Experts of a small language model: a variant of SOAP for the experts, 6307 steps.
Below are experts of layer 3 (counted from 0) of a mixture-of-experts language model. Rows are named gate (a neuron's input weights, with its number), up (a neuron's input weights, with its number), down (a neuron's output weights, with its number) and show model dimensions 0-63. Each number is 128 + 24 x the weight over its row's rms, rounded and kept within 0 to 255. Numbers have three digits each.
Before each expert's rows: "comes after" lists some tokens at least twice as common just before its tokens as in all text; "raises" lists some tokens whose logits its average output raises strongly, later layers aside. This comes from a sample of Wikipedia text that the model never trained on. Tokens count by the router's weight.

# expert 31
comes after: " the", " and", " to", " was", " a", " an"
raises: "ort", "ist", "ir", "ent", "id", "ol"
gate0:108191121104110120150117110146140118156099109114106138102156155189151120119175145110126134099188138118118125131139163124121152132151158118144138097155110126125135091133150129115165112137098117
up0:144110149127063144095117102136116133143157114146169100148108128128158131107123087166151153137113145121124134111117114117113118117097180084143138150089095125134176123138136110176124179137170136
down0:139130109169108095127093068121087128125134130062151109132123130164103144113112150126126074135139118155116104109114113107134087169127133141098125156113116150074115173137134083101109113175098118
gate1:080112138143116102134125154126169160133172103070125105126100104123112112176104113108115121087154106132163140113148129091142141139134149141144131049105121097150128096127139085140174142143136139
up1:136143160099086136117121126137130182172116107147116120130093108117133105141146119116156097133127079140112150152136156151091145145133161087086127165163155125153118118122131180142163158085104068
down1:170144139133100111113124108132134154106107118117110132131163138147128122127129137094138119095136141074109118123116133149127152114116098101095159167134123158106117124073144109179152132128125130
gate2:119139149179122092139163119154115146154117140145114133103109113132094137142111157152105096134121123129137158124106158089118117120116119095130108127150146170119113118135158153134067114130121129
up2:126106103131124143155113104136119104140107115097142128103136110117188081094144157086140136098107131159116096109144115119115138138133111144140127121143176149034073093098127158139133139141133132
down2:124127135100137153128118106166104116139144147135163099102114138147097090181100144136101125143133132132128103152149076173136131105139124123106174134167106128156109100093120153078130130157149134
gate3:091132146148135107140118105125145132156122125117067098111092100109145134138146132123144107166160114111118167112149153120129125136117140118114135107137090135101168124125109143140084139166150111
up3:110132095117141161151180122133148132121130149133098130097103160122090084138140102083155127056197121130166127095089163123116091112148121118123130106137135135131138107134157105137130131089208138
down3:185093141101159135127100166119114125125131097149124117119135140137148126169110129088117131126147114144108148077102145109109114164113082138124108136071144116123132131109161194152129136148137156

# expert 10
comes after: " the", " and", " to", " a", " was", "'s"
raises: "or", "re", "arm", "a", "ol", "ill"
gate0:145152078164092157151121090125128133117092118095108095142127122118190110129109148144168117134178145132126185111151089136157112150132112140106130139130147121100129110142088148123106116077100109
up0:149143138135120122111113103137116135133172079114095190118136151136155113149130092132154167195125125098124115145132131121125139127103100129108153131160160134131110156136149121098129130118110110
down0:179150126108165145124111120111101119136098114124158155153120130127093126103108122118114129100150135160131150086074117097151148094149098162133095152165060137143134127212137153095103129103090129
gate1:132146133144138112145108126100155109127098135159092110069131127163140109115139160152083106117098118124160166117119147127145115117156150158136092140125139208103147138151146098097124149129129145
up1:105100112134100117104145154113116079134206115139144102102183120106137087137099124147117138116132096055132105121114113087153146141112093151129141116115119115154141150092122133170163130115147130
down1:136159145152173191106117136107143157115128146083117176130101153143103095145139165125111159091109121102174124131103157124145128122130097137108161147131104126082141142106087123143132097087143119
gate2:157113143143117129120103121084157142174146059087158129103108116137139105112110109122120108100131122110144126094150106161153122141106140128121136095146119138081153126163172128132117130168122103
up2:134116098079095126092065120127144126163193113155103186163100150117168109130128121124113127151102139111070134114144150116123123111130152117099114113129141126148117103117158091103116174120131158
down2:159142134116113055131083120131122171122124128123078174141130121121111132117140142110110139113102113127149137114132119179136119091119132175137126118128165121141101100114119154141132112137068131
gate3:190166157141108100126071136174136133089127142178137154092120154123138149172156086106082135086152133074121113098156134141130123098116125109148124151097137139123138145141148125092139079128103145
up3:113167107144124138143108124138128152146096132137109119115144133125121084118131169065081162154155111123139169126094154122117119097124090161126077123096097103149082101064144158149122128084140127
down3:106098084170137140128159161088108114110100115116091154119113168090172149135103125114153116154128124080135122137155156142124140112115143136121118114140162090128142155205131123140112104164137155

# expert 60
comes after: " |", "|", ";", ":", "–", " ("
raises: "°", "-", " |", ",", "9"
gate1:141170146130133153142132132138105143137131133143113113110133135141134088163124144103126107156151084168111128130127135138168132158135131141174124171097138094121091130126089131103135122128155154
up1:128170108137109138120182103119130127071110105160092105167144138144113151143130120101145163135099146147141126108127136111143097118168113095118123119124132149124100073106104093172106154130129097
down1:091139166149122185120077164166139129141138114122114111151114127078155128146131146118103128151190115146139125157124123118131137118119157155199110136109130129153120129125109130070148127122150155
gate2:119116148134144103140169115136124120123095153154160105159156134133125165108107114153105172093100110127096196132121101142104183147134126130099109114118159125093107101154122110120135087153106107
up2:106107105152102132154122150145148115141094161103083130131161107136146150116106087117100151160133177156145162168138113150149147150111159072120160166134119134100123090140121153144156100149151107
down2:163122123152143115130126139135138149069115132137127132107101126160100131133146124175151103127108136137102161153114140113141153117134114093142104142143109135180103148119156154101106127151098169
gate3:142123164147150104110102132136122132147138170150122109166144125158150152094107113111141111136186119073127115121169094116066122150139157091088137122126119143063146165114136147088112148135114111
up3:152113120140142177101182100112160170144145158140116171108139142158108140144114098131189084139083094132161119134117184134118139115144171148144102113122106088166136155162124100161117113160179164
down3:104123138075139098105119124104058115125114126129146117134139112134116116095098127122112133148128128095105170128091100173098125179087114112109119111123122121109116051163112162147141133112124130
gate4:128125123133137118155115101125156113112158133174108128131149158147092114168151127104131154125134134112067117136124121135120121085112168126133157122131131157126161117129160161124148160136097132
up4:123112120141106113111161107164109128143114150158155128125137118107139126131087163116166127117088140155140117120145102141127117090109118120146096129146146100134055115154111147094154120140097088
down4:127125141140132119109136107067153124133151106139110095087148115113106150090107097132129126108107149144099116104104114139143105146093149106177163139076184143108136118155117089113114127143116105

# expert 42
comes after: " the", "-", " of", " and", " a", "=="
raises: "in", "un", "on", "ay", "am", "ot"
gate0:150126124210120122100133103140157142138099137128140102092114135139095094121117100091107110149129088083077150102107126153117150139111109103146127134129150125181118144185113102154143082143168189
up0:133155147096154162132152115153148139130098136077092111136138123123132140112082134082125129132134148092110169137133110130098144148167136103141079110112111107149170105097074100121126118131114130
down0:122116159119131127124075107094147157139125151111121092118124158167155099119108061135103141176088123090095123164164111082108116130120126096171149154108121158112108098110131142122083107164131105
gate1:147137126136149134118164112085107116125108168123138096100098124149148172126128125106147106119140116120159103140132113132134112129146169172121140127142136134116128175128120130104151115125122148
up1:136144136128135093133135153096172112099171135107145112074143115135157074140124082102122137099098104111115134106123114145066109085166135156144126118138124117128126100106111090118130163093103189
down1:077131113124134110102176164093115120140132134088157112156120111193107168106155182142099127136136158114130085129104142139117092134131115123119125136138106117107108125112144126110149129150098105
gate2:151128141117145104106148158135178112096109119097125170104129117132127128093127117101157159119165072141155133133142136087144111138130136137117139058134147166132145188145141132112054147158139127
up2:125161145131122095071119124115149130081101094122134114149134139120112110163112172120156097101168140169126152123109098093121145132123131152141148166109099147139117127129137108128150120116130109
down2:103126176144158123085126131175114125102105130130119107158126101144161122133098136083118131152103160135163108116107148087136174153098104139120060115110110134168155151129118097151142123155138092
gate3:120135112117137123136110153111172162116166176106123144136143124123101148102136103084098152134111111145143090129107121107116097152167113111155142133136124093123090123105144119141179101167147108
up3:115111102099133156136094134125127088152134131120088118089142119151180090154151121099113137115134126126156130101177103129153118123124146113160132122143092160169115134141106108118142148125129128
down3:136139108129098115115143164153152173132137141090136103147138146156090143112170110108156142138120130106099120131170135126090147174135123082129132105103156125159119125129140106131145120099121141

# expert 14
comes after: ",", ":", "-", " and", "|", "a"
raises: "ad", "ov", "um", "amb", "ang"
gate0:119091125127142145104165124137130079152163146105102167154170128140134145111159156114136133134108165106114133166145111131134155096123147152139091118093123137097152122121126116137134107138136087
up0:087107080138130107161151122165116124115105143126137117120160139149101154112122146149151122114093132074092094137099134085145137155124136129103162151101121127112120127099099133138100111132103133
down0:152142103147157157094175078144144088112099095152126105150094115145165098111161172124139120110177143121150165118134146145122120119082125100160134082158140171145159124142144154136138128122122155
gate1:114146135107118101145088138129133182118123148116103133136143145144108141106115084127147139145147137116142133195124131087131178149175175130094143120113161135087112128108118125149169127103112096
up1:103127087138097140112121166103151125141129144148138125117091112109130175111117134113177158088132145137137150119183106144147135093082171111113145128131116131170129107127124168089143121114084129
down1:136155131176147122113169144077124143128155107149116145105135120151124129112138117145168170116160051116127086138128117129146118158121123122127130110145155128101118137102178089118134162098076125
gate2:096116144129147144113132112142148090120111178128107135112124154155142167120155112106133147148162110140149124122187130127108178149174146174139140201159169154104078160115133126131141134146097102
up2:142151145140107101122139134123147101167130142147117174114143118101152136148180120093084129090158132155147149117168124124145110121130153121162109070112167097070118145128116155129171108162149129
down2:160110119118113173107104111122148106151133095134155093097164137142101119149090142104143111142122110166129108097100080099124116107122163140106132120113114131172168131085093095139129054172127128
gate3:168105102113112145146134149170171119098134126095125146110141179139130099075140100139138141123179113111118110145166149110166166106136160109127055126116137109103103168104121141130144136133117134
up3:121141105110115141123126137115113125115130145124157153102119170088140095095104150124140134129106155130176115120124104149124141123155075121127145130106135202119112125115145168128151126118125158
down3:121130139115131120136117083101175111122108154142142140133158154132089134148138129132143102110165151125115124117117152137082152140137111152090160132117144089108137165122124120101108091142180092

# expert 49
comes after: " the", " in", " United", " of", " w", " a"
raises: ",", " and", " (", "\n", "."
gate0:105144121140162147149091138129132111154090112130154154141093113134119137148119112132103146102119094142144098116149157140176099090117106142110111163094177073102153092131100131100102139147129148
up0:107128105101125127118113127106097088102130154132166123151119147161094168126165138098130152143135086136112155140117141116090122132086134148113098110143118151193154109130136106132162118122107083
down0:119180125159118095156167127165097096096131128120110150132181143150114146134100130151121157146183118064108087152122121144144136124132153137148132141089124170115102091130127102121094124126093148
gate1:096151176141144137131118158164163136130123132158126155126138158138144154107143089123099121118078124140187106143180142114148093130137091132139137125140094109145133131120132148087126106117147117
up1:126067143143156125137088160109155132152099113104144082139134116082140126128140119137153149146108160151151146134171144158098096151108124132122131123121133138107120102099116150116139132146118160
down1:118093112129150083119131121143172082111129101103123139076130162127112127135160138143170141067100118089100164131116111141144174154108132125145106088125105101133161068119120122083111143142122168
gate2:094136150135114139098114132115152127108132157114076174109135097132085137095157091074108123123095103151125103136090130135112161054115093151120129152152118140125106129097141129096166087101114108
up2:134132087156144156122161127147119099134150131139167122102144120142123154113120126099118165115121121159131171174132095148135140135159126137168102128120092154092110118119124132103157133091129086
down2:124078142100114128135157118163117158138162130105131191127142162106105108157110129129143096108099158156137131150156148135144120148119076111138134114097128107127093139102119164093154155120130133
gate3:134164100141144104120114166136126163136075164152116119136154139142122130114123135158088140121120133115146132186114105125125156111112138084119106141125176149110148132077127155125131097103131124
up3:110144107175101140147110088127109087119161144132127137100174095145124181136193171103135117157112135142129141102124118140143126136114104160128124153124129132130158203151136137147104131082147108
down3:136145147145109163122106081118101113123126165087064126091109116136127107135136110066108152134100109075146150124094111112128118121082111095125097121130105124127151128085123104110142122161146111

# expert 33
comes after: " the", " The", " a", "The", " National", " gen"
raises: "\n", ",", ".", " in", " (", " and"
gate1:089052126119177129123109086118119091115165153122106118123118099141163153107119083107134105160150168103105125124123130124111136136092143117125144107115129125099103121111142129120127134125170119
up1:127119127138082083140166141162145125133093144147192187132131097127122142164098132160122123117139200144101141140108125136131102096171126138110103115094117130123183144102164160121123136125090138
down1:178100125150093178149128164128126128121128102171156151127103102112175157127089113115133156130141142149147121135126125153118115151110105104141114141168104105167132138108103146122110095068162147
gate2:116102149166106115101121146091122118171135172151127154117139132077136119107147077175070127117144119106098147154152128146092093095121133107133135122133118094078104136121120144115153116106136125
up2:104132117106124089153143144120161135120144152130152106122097130137116154134144120137101141112155142116128130140148171095130139135156106133050124105142153135139113126130136150148121163160094082
down2:132149099123170139131121112128123144142137140133117138153123148132191157144130181126096122161123116142107081122105122113116063107131124120112148154169113108143143152159147151144118134104163131
gate3:060094129150118082141167097154127123099124141137126140154100082138171143149140136164114086122118145148136115118135123095089120140136141158119142127146127144120141119114110092153136154090146188
up3:124135101120106121115173137087152104168136150108137110156112150127114117123118141117151151139098117121135083147157088122142142090145093128142084131111114117128108145121076124145139101133168157
down3:123149118149099116148126118151103111108175129155128161127116135188142115102077120144132126142156173147129106116151095171121129132124138123115137144102076132109135127146088097123123135141109126
gate4:171153107126098166108140165141134118140148120123129119154146145136119147129112138132153105096171115107102123139142124094120116132163138164149126160138098130087119100137086110131165118128135111
up4:139144141135116063111154140135122156106124139132175137120116147088145109164121119143117136078158129114120161093122139117152162139114157140163170127126124111124141140096149149144137142097137115
down4:083111109150112137147124138085155094119104150118124111109154129145186089177155127150158131171132166145156089158127125135093110118107098129156093161136157142154114083148125118110136153134119114

# expert 48
comes after: "\n", ".", "==", " ==", "===", " ="
raises: "S", "In", "M", "D", "P", "T"
gate0:114095159167132140131127146096126137113089105127152117100114127162128188132165107127150129162082142076114125130103163103105091079131113145109107087156152136125139103112155108134116153154084112
up0:113129117179120158083137126142121111117136105154136127144116197133143102162073130112091116160163117145107146116132155139138104120135146139136058136146112119200124110127130149131143133163125106
down0:074103104112166135126107136102122134123107109119125128069136107132122147094180096146100120111146145123126096111091084118125132148091134101135137134151104162098125100121106121126058124091136155
gate1:086149137091145138123142120120115110122124137102104114118161148124171179154137134124106114127152116115161103119110120101104198136136157152129086184090122152105138131101134147119145127176093133
up1:104131123152143089123119142144118145153105096144142136087128096142122146132106109122156153122126121134198134145108131157116093159122069110122138152106101139173114160132137137126165118136123158
down1:120101144122155176095154121086131139071114110142130156120165144094117138110178170113112154136124119158140126098160143128169144073129096138139100122141136187153157133143127116135166110110128152
gate2:158140113137117108094116133129115110140124134132103108107113136134105167176131108121088156113152101063102145117134125149139129103141137119141102082136148133180156140130204082123126180136165166
up2:081089147130156175098108096138145138116142118124142133154169113122144144110136122085137153169135143154150157097128131101112175129117076149123122144112191115131112126164080093131099123120113138
down2:153109111129076119136158124098152116131141134139133117113066145121189119121106150127115152085141127118156163117142158154121108061172130143144133120125103111146128117162153115155146132130158154
gate3:124111126121143102153143149132129140160103122103134107121101146117166103122139136124136084103136111099123131112141161117176132169114075128112133139134134111140122111123132134136151132091111127
up3:095121094146169127122099108147148137190104133114137110137147125141120148155107151172123113147136069079101100118162157142159132115130129099109159151127141102087128123089142153158150142091128164
down3:126137079132122137148158139102141146123140128152152121138086101130087112170147131151131112154105142221129135120116127147102179113137142171156161096143133138157116138127141137127084128172118115

# expert 9
comes after: " a", " the", " was", " an", " to", " as"
raises: "in", "ach", "-", "ly", "ina", "ferred"
gate0:113101181109079133132112108164086119110121155140127137123125168124186120160163094098117151112098113101149133159133146136092170113152113076130124139092168144109142081125161135134131118094111135
up0:142091120155151162159117125080137075153121155152147122112151143125151121148141152142139144129188154139167128108124135085132120152142131163088116100130112138100113125149157113111085113120072133
down0:099123125146111125120113104150100133164096103093100138114135178097162117109118111113142118155113129118076110107100151112150147115131128114147091106137123119108091117141088148146131086145120179
gate1:092140115179097117125181129157196114092131126160143114161142181146114116129141169090133101119129135126135118162084136141101165105174197148141135128117140130146109105110131133137149167101109112
up1:111145137092136079132159111086107073118119131168131085100122107117195130092095155137065157117142090139141105137147115130123120120122152124108164137107131111123143141139133119159092144107132151
down1:144112087106113113157147147149130116149151155160145106194117148086107136138149166138167108135198109124142140149123138143124116103165111101130123115156079165110158128101120123132148083074099145
gate2:139136163152117119105115136145128125119052136146098099155146139132140139133154149077104173126111129110127118166148109138092137125116132168121070147131143136077166106157138109105132098135152162
up2:119104139104128151110140114101097066163131119183140121128128107108125193193122140161147179162126156096118125130146135145140108112124124107134146119145153112141115117144145126183090115128106142
down2:091127128119138117141108080092180143133124154130108133107153151123158142134150137130071149188145099099144159102148145146119130118106150174155161152168085167131148162104107111140149147102105122
gate3:126111103158109124087154119090161151180123152139112137113139117146081144114154103126120112101162098107139124178096180150142166136136165167135132150117125132133148148146081107124156141120153121
up3:097080137085166142146085086094100113150129135118105143141116105149109119087099098126110122092116114105112158147108163086129150128111146151127058136101117116092123095134142134145106110138161116
down3:170108120114115134135106102091122117087143098126124151157167141112131062114135172145149124129152119124102116143138114190103126127081108107144137139137160145107127138129138120136117118142133138

# expert 43
comes after: " |", " (", "-", "|", ";", ":"
raises: "res", "op", "f", "av", "it"
gate0:095140168138123144153109127106152158135161104108104110122138118125161132094135103125097093139134145071131130144147136138091091128113123094173105085123126135132091143140123093134118192175124132
up0:146105154168141101137112096143140133114105104125123144115142113109178158136088162137157133097173099147120136152121144087091128132069110129107133129103123144146095114105158131095133162119111103
down0:147140156136143146141100092116126140153077113136114097116115141092094146122120147159101139095132121144171138146121154107126082111111087141082141072115152131136166119147133092137151114160157089
gate1:153123113146132114128106096113137110130101110095112119105111075169113103114126122147151081103132149117152114112148130145134094125129117113158111160135112133104079114116127117129109133166150124
up1:132126150151156110116112145111119129121144136118098134122177171135122104103141109075118153106108095115134137144125131154146170072089115104129119144109119097146116146127135094098118118090147134
down1:155132115093144171145144148110145095142152157147116145136090112097073140163131135128142134130132138170110138145121115103143139099134117126116121124144156118118135154099149118077129119120113118
gate2:145160163127115150126137118141115142135123114120121153126173146146172130149153107151125091142084128083135143145083137079151127143123188121156135116125133169108163122111139110102152110086149155
up2:123146099130142133156097125090113131143120104125109119091146121138114140153096161152076123129095122140125141101095097118119110149167131169083137139135110132109090161128078090129086139112127119
down2:135123137145161113112127135116126119120142135126061140104114149152112100151107133105139167123080149118146147090151118135168109127114123154138109112138083115101083146107121169107113133125151160
gate3:126146092110116126109129088101126179161109115143095140178155142136160111110149121179115124124142133110147140097122138129124135120120166186164146123177088098130113092127142188127125132101167124
up3:128126128124126138136089108154154159156125161123115116163178097113158139137163160159154155112134135154157130122133118081104120131118129134082156080124114095110187137081129192139145125122140136
down3:103094158084154127127135119158132125118161152077106106106113099133128113106133147115154126164096146144108146161138107111171135152153162096089140107140108104123127143105123124132132119116134144

# expert 4
comes after: " the", " in", " a", " Met", "P", " The"
raises: " States", " N", " |", " Kingdom", " R", " M"
gate0:093115119139137138087108130154149143134153136124156105120147087097150106098118121122144133114182129084143165120121138102156120131155129146107078106101135125159118125148179124138146124158099077
up0:117099105152176146153129080103151128144164153102149093115113151094118155189116087132134139067160121126130137126153194123088122135121131130114123108144078126096136143121132127150122102161126148
down0:155150093129146148118159150170127120153149088105112134146150147113130121114091108137128130129114176087147134113075124119103154110093106113093117123105143106082129119121137122172098129171144147
gate1:092105122132128103144142107184130141154111166104129099109117100146149171137123076131110126097137089152156138124114139104087133097144095123128117110168170126148110147103116147115155098105115107
up1:113147153116129147096157128167149143103123078131122122133140136114134171175155141152155127160101124191138159113115130083109093139134110090150126088197131111134102106151154132089168115107117111
down1:086116124087077103127163159103127126114113133107151107145121121124080136128091129087166090146152146144088141139091111104086124134128113124117134125134136128113141101137135128144104142153101150
gate2:151127140177142127165137145115147132125144144129088141117099122125103147157158121103152146169155099117131110116125176134116113120077149164187097103128127133124098116112120082105120117099123133
up2:155113127113198122125117090143080108131170145109141120125165186082174111128130103131134167107090103132147154152134129139142167146123107136139113151117082106112112133144137119133142142128128130
down2:147139144119139152129117125096145143116098077119116185150132143104165143097115091145102134110136112141062162107166154156154114115103125147162148132135128091085145103160136090099119127112164146
gate3:109136118144132125118105131159097156161125138081098154103112137104120165120125125122166133084133107101125112092182147118153135159172105138095127115151150180123137113082114159147132137128118099
up3:102152090151115098146131107114178122122119122155115124098159086074125178126120203144141134131105153125144135132126117163130123083154165119157138124123135128136121128135126143104132138133083136
down3:112089177140142141124089159103089107168108137159154102131137102173094109145123130102125171136102138105187125185152115156126096130113132120128102089120104149102123125138129083158150149168113120

# expert 55
comes after: ".", ":", " (", ",", "′", "–"
raises: " |", ".", ",", " in"
gate1:144159144122098156146146161114153125152132124177127123159152106108117187174142153127089148120097134107145117123090115113150145151171140115113146131120142121123109144107130117103167102153139110
up1:145129118104145150105156105131124063114110195131091116086142142141126170139146164186123126129101091134114147121112138135140111106116124134064125123120121148108103096146137106148091182133119133
down1:088153106144117154120125182113135138130141140094107082110129125084153119165139093084160176113095139121118086120092149133134171163109152121130163159127090092127141149107120152112144145154141120
gate2:101125149142133130116085149183125134148129108116080113095123092133165158104140140138122105123127081119166105117111086118169124135139168099122092145133149091071142134177159129150159127111161182
up2:130136121099138122130126118093120121133146148131144141120126128139146142136111134114099138088138148115119163122164176149120140129105129083138131119110123150164134133130115110111035138142094154
down2:100124122164118108115110143153133140124126088129097132153139121149162135096102102106139131134159139110120094120122093131117128124151109145100145093122150122153109141165114146136176109107168141
gate3:098143123131164197112104131115157143144118111111095113108087142131115132136079168141143140129125114137173121140101121151177143134122087120139133087111130097129106159135152141144109106123139124
up3:134081157086111179117164115129156129116134127191143174090149136137135132125124147155144117126115114152132088167107132125139128177131151084120124142116114153144134096153145161127112069149135160
down3:108099136118131101104171164122135164137117101096126107100142084087159156130185109133100141143173119088113215088156099144123175101130157161126079184092125110161148122133121127105117110122152131
gate4:137131142173119125097174155122114086139089135144083160124116081158133115171144126137113089128138105156139113138115157145094116133138160182141096158147117118132099176111143120166146116092148146
up4:144129133140114117093087132150116136136116128106113109144119112090161117150154097147143099160098121143088114094135182123111094146143134103150120153137116104132089121072130124117139147102150121
down4:099123137162114128151114156137125097108090120139153127115095113122163108132163132164147159166138124123141114150089151124134146108108117094145091134107073168121180191152138106070124140144113096

# expert 40
comes after: " V", " P", " M", " N", " v", " C"
raises: "ar", "in", "a", ",", "es", "am"
gate0:086111123151124149138143120180193125139116111137137152124109080134158124114103163135147101128105129139106101141129097127135119103085140125123113113201150132169110114120129165187126128118086090
up0:125164146149086134154185129117170148086127115108112137082157159100143108125161141158136096133127126137095102133090096150124131136147114138140156138123138108142083144102100155104164129089111126
down0:122124082162109120108130115120151141134121159141109150158151148136173138093124102151190163131160159195139129139156152115110182126123124135190146107115115130142178119085153143132091154128125118
gate1:132164131110069128139141162137174143156150146137131155109095154120136120090131107117080128113127093143139116145144134135073102116117111165098134087135118087127099102116142128110159127181150117
up1:099144120125095135148108154144143134113145094145104134156105148132134071137150100132141114153121065173127132068119120107088134119122146164121140157116126105140119096111115146131153136171149121
down1:152172132095132125114094130148110108145189143122131141182084124157110167111112117134109121136110122153146120125103128083110155130104144125106171098125101134180107126122111150107119107168114116
gate2:117126153111088108111130113135112117108106129120130119124103160133121112111147108115108146112175114114162162107140107134124123113143154118119161116091121161110109122134170114131107148086123134
up2:133162133086111137087126147115129133145076154118175112098097098176094123136150131097148135109137142128101121102109153151116134102134113147126094121081136121145078115152176104139072097143144160
down2:076122112117076095128158110108091183148098096120137121105118134126130158098141167128151140122126124125140148112166131110137130127148096140123160109107120161127135135127108099143130124142109153
gate3:138146122167138106065084157145155138112122159174146136110125130136136168124120092160123132123135100131174110121155123129118150095088120100155119082141079095144108116107134157107140084107150116
up3:099126104116145091119098153156090098171085119147096141129109097152093137152115148124144129145140161110112112152120128120140065147142106146154081125142083194139103183128148096104120139098138120
down3:138162142164113136121141141128167093155154126152152094132149110117105130145092113105087087132098109102100135124140099127114116126129117166146124118135110150121129165120123110136163165130126153

# expert 47
comes after: " ", " 0", ")", "%", " 1", "1"
raises: "\n", " ", " —", " -", " 9", " 13"
gate0:121130114173148099176112128110110147164092132144110148114120143082113127121174104146092111145156145115095119140180120152140160128143175074133087137122129153109109090131144161097164135097130108
up0:158161104121163122138114122165118156128070159129163149144100141113173135134128153122116107119089154141129085114126166181103140129139137169117147132153167092098155101122145121136146097101126099
down0:123155107094173084108144121131110165160125067121105131144137156138149126149134118139164122165127106129120134151130118133157107131127161159139127136127166131122165134126091146121165131143167165
gate1:116140101207126094126156182158107070118091149150103135080095134150170141131138135140139098095128146161163095122100100169153132132140064151141146099157152095132149116164101154108118135144132138
up1:101138150111115156130150113103105130134125142112134118134101099132128091118142092115116151108079114105115132157188109153094144148117107171127126125155148159152154180131070086171114130140158114
down1:109122137125127121087091112113152128107112151137117145121099157130102134115138114150169100117092096187140133174093156075124159143117130164103140095151116144122143096104109136142149097135144130
gate2:125125146178123151093116155158147150093129162121135122132100129119125111169114159146135094156137137167136123122101115164124133120124097135124163097146162110155136112151157122100137101067139102
up2:152098066168093129121137162140142172120094127158113149155121161095100109083170170142121143166106141141161094120100136122134131119150159129108134118115100106112141183134135139089081113153129085
down2:135124143069117125174114125135094137138164099154111124104131160140076157088151138120122137106143103131122121125124123116125103082114172127170062116120155114107133115119056113153156142094134151
gate3:133131088130093113127102187143180106135164137137139160112076098136128132154163111161149127143118204125138151129148153110123182108143165127119137127136139119116123110172151126118107133137159156
up3:098152114141146131131144122122081127135109121107138075098147119098182114107107164138117088165173106085059126127120144114136102097121104134155143132152087125216117107124135131127167123120122141
down3:133120164153139110155134128111144156168145126112121112110120117144171116133091096121104125116133134176083117168144106135141153124160107145089175146141144093116126129169144111124104106098109139